{"router_bias": true, "norm": "layernorm", "qk_norm": false, "final_lr_fraction": 0.0}
Below are experts of layer 5 (counted from 0) of a mixture-of-experts language model. Rows are named down (a neuron's output weights, with its number) and show model dimensions 0-159. Each number is 128 + 24 x the weight over its row's rms, rounded and kept within 0 to 255. Numbers have three digits each.
Before each expert's rows: a language model's description of what the expert responds to; "raises" lists some tokens whose logits its average output raises strongly, later layers aside. This comes from a sample of Wikipedia text that the model never trained on.

# expert 10
It responds to: Table spacing, symbols. Blank space tokens, em dashes and opening parentheses in wiki tables, plus raw bytes of non-Latin script characters, e.g. empty cells.
raises: "-", "\n", ",", ".", " and"
down6:140094167111152120134151090124149150143122145083134133124092139150150097154106106152134159146118116140160122143138127134128112124136133118155109163121117109103151136149134110139102190147117125110127160142118120144077100107094139166149075140149136137108136171099131144086108180133110111122127141128153113137129094178192096102135160153134133109112109100130097096109082143081116171105160103136130143149144138107158122143110158145105149111158185114127137130134154136129103149158194132
down7:135159156098153089107104140099135099102106132122116126144113122137112149110114120127168138149153137106110112114149131169119114112117116153120139101134127121135150128133144140116100152132107109141163121072126113141147077133104111185167110119122144158156111111091152112109158126159207112120112127117170126090108150157133101132107110102146142125105114120123152145104131192190170132166170152148134122151108143155136118132088108093154136124081159089170128097118158148120164136122161138
down8:148103125143116122177106125102110097125161098151150123154091102082119125145176161134086145120115115101120110134063144116138094110155137133117109163142138147108172127105127119138136125158110125119118100147168108119109100114144159104149168113128112131127101135155142173121122083163143173150101118119154150116173119182138150166113097124161112092107114139106126139161106108168123111146160115117114172098117133122111132111129173151141129120167097142123156126090101167132136086148174126
down9:104154123099118138107140120086119125123107115092148125082120135143137165113108090119121164156110108164132128120135093146133110126167111145112123059142135079118117145158134081070156160155130157136125117157179147152108168060159126099107140117166147126133116136115175158129106110155117105145138134085129130119112167143135140098117114154091133127134109148143173133112139090159131115145151134147124106111152133092101081146134117081142115099128115156140160135141154138100086121127132093
down10:140071150123093144154126122137113086083132113132170135139145150112100084078140123129131178114135156114133124125153112125122110131112133125130095127119111097121116135093176088128140157117111175085114115118153135149168117104114100102138170141095115118157076132110150141097113111148138131102148129093090107153136150122077092124147144158164134119127109126152142094166184139147126100130146149112130145168091154162114150125195120154140105131092111107121136128125128080118121156106107124
down11:138131139105115130115156149123158120177119157133126152121127125117134153151124172159133094181134156107138106160127088137106103105141139094145134156099073139106128141117101105124112126152133102116168122104121179120126170097134123161158136173117159102175130124103112133137134116122128099178137130139095137086108155147111122119109117091160147133105161161144078130171128123094149094122127165108121109124083121143104147158120165123069150146097090103149117116144126109133097157113168091
down12:102119147123148132159158144162180132099134127125107143109141117126113185105157147132101152134090150134090169108150125120109179195137141126130152120113128142091135144131144091120125079151117083142121131135111130090105134127144129116161096137108123143154163082095108127172135147156138104096126139154139124122119090142115114145136175171107122112113119151107107101126115121134136101091151120113096118180146100169148151073092090128089141126139142161162146137119184106114116133121138144
down13:073145113113136096112124179117141130123099141159153145104161167110156094098117182107103150057109174100122090152127118123092145134140134159146138142114174159108087125166142122095119145094110089120104116165144123137126122158169140084136102145157138127103127113121113052131127151143119111115123156134129122159100118097147128142116128120120119133117172162130130112166117131164104084113157129117175132130164163102157128097132137113137145121117144132119144120124159144169131097131118144
down14:137141121138150127131129190087129106127138124110121161140126118120155162138071073133138115131114099155175130111111147135116118119129124179146123119110124130122153114114134090143143129164131167141098153126160115171090111135110156138150135097123157090123167119092095132182096145169154149119143106115105148105117144148114134139140116132136083074121155154158161112154148170122120106111145115147131120146148154155085078152128124149178126093124156101122178096120155146134150147137166150
down15:119128097174135143142120109073146168142182111172124132090077119124149085117100154162107109140153161140127131112128130124154131112106133091114144119151111094127090113121136147150100121098059100168189116141088138102130151123120108094154140130064155102149090120150153128160109102127112096154115125123158111145130137180103132129123121137144130132133159104142101144113131119106083125146104141157130095135121106115101153134150118123129148100139151106113159178113145144115108104129110167
down16:166109140151102143153114113150141109162101110149124168107142088132113132145159115129133169133174116127160127197101092114157133071124141110130125145167097129100134065143077155116120110094138138102128145108154115114106122138194141141084180095132127137096146130138156089128110119125117129164141108131128119135092123178127125122148118133149104134120099196109140121123103144122118058139135158132114125130133114160127145114147152133124107129129106124146118093153135103128112113157094163
down17:115129144117129122125171100117131102122127121106088131173162097129107140133128130147120133122180131169116124127159138107090158120132134138118138129136109124093121139151139107135159094134147087099068135118088129130129136160140137123124099095124124145162108147104153129136124125142117120129198100081095120093110088157144148172138136131082079099183136166162125159131129160140139125089133104147116138132114149142141164147099085198128115120118156154111103127159118111091121141165169137
down18:140089113147099107105154128135114150115157167088160108104105160107123117167130181133085117118121181120119125142106124100158090118128135143085136146135146103131114143156123135114111136115130112112134115071128099131138124124184138126146108130138117131139144148138120079187142118146146120114190124144159124150116115123127116120124125131125136128138154076067139177154115097152100127151149101108152115123087138128093129080154132133144144114135114111146155162144102112136099193097085088
down19:148119157135115105136125102124158155164115096153084141160113150139074143137143125140147132115153118159092155132114134123106120124093127138128095103167114105103160142111131146135130171135096122144117174104119180148119169101140129116119120155098126124126112127129085067129161078112113129124078119115135141129097160150109131117132093113171123106098093157146107149124091133097140120160106081124089130137134114078142148168117170150105104141118130118067090152130133172141101137151150122
down20:121103115137157108114137154104092153126145136169124181119159142074067106128141111082124128126177121141104116138108109131088157129125151144128168097132109129136163121087071120149130164139121137142132098097119137127143147141157126120106111094160132145158150170123133104162125129100124087137117121166146181127123100138131131140130182100154120137114148095121163142144129109116119147100097150135108115065108113146154133149106122127097106127165102113138130179184117143099115160129146161
down21:104106119170173154119151136152151121144096128113112142145164069130120118150133160124117141115123103113180104101134109154093149113138089084107129081117155116155093125099129159124140108150145139125087136121129149089179135090149140144114127114141173112161115071133130119159128139081118121107118131134098124125107165125129141155132105148160084111073061123137135123123144136145090126142129112148142117131158140086137127157124169124108116137154146096155158116090110176141149114099123156
down22:147123173141142092116121138131148124109140062167116116133107144114144140094129150153140182143132142097146142130122088077158142142148129117113146179128090125097138155120169094125142108154120136170132138117109139126103101133072140129108087126109090130149122155122123118160043167145161139113094129149112131169106131123125108118150134085144142145123134139156160101127109138113125091097138135077102152130143107176150080131141104116171148141127111131133095127128119128131152096139099096
down23:120131131155104141164158075140136109095128106107155086097137112114146124093097089128121133099100150140137163124120158166137123110170142157116094139129116154140131134105170175111138113123147126115143149120110130117154137106145115139075141109074128127131099137197071155092125121141124133138100088116130039111170126127113132123117131162148125123119134142106192124117162125098121084118121116141124100136151090162134141115086095134113132132119145158146119136135127132173105158140115124
down24:149103111136150125171093125127148149103117143107144097122102135149126108123112150129142164107066152076173094150158106169123176134164097145128138109156132168168114143119116075120169150162127133137162139099152127144132131189127133145121148132073125110148145155155138117143123096099107169125153139122123156157147113086130126134140090153145097165113153122108151146133125124095105098109138082107134096113142104108144091140090079109113147116136125119147097125128165148139143130113108101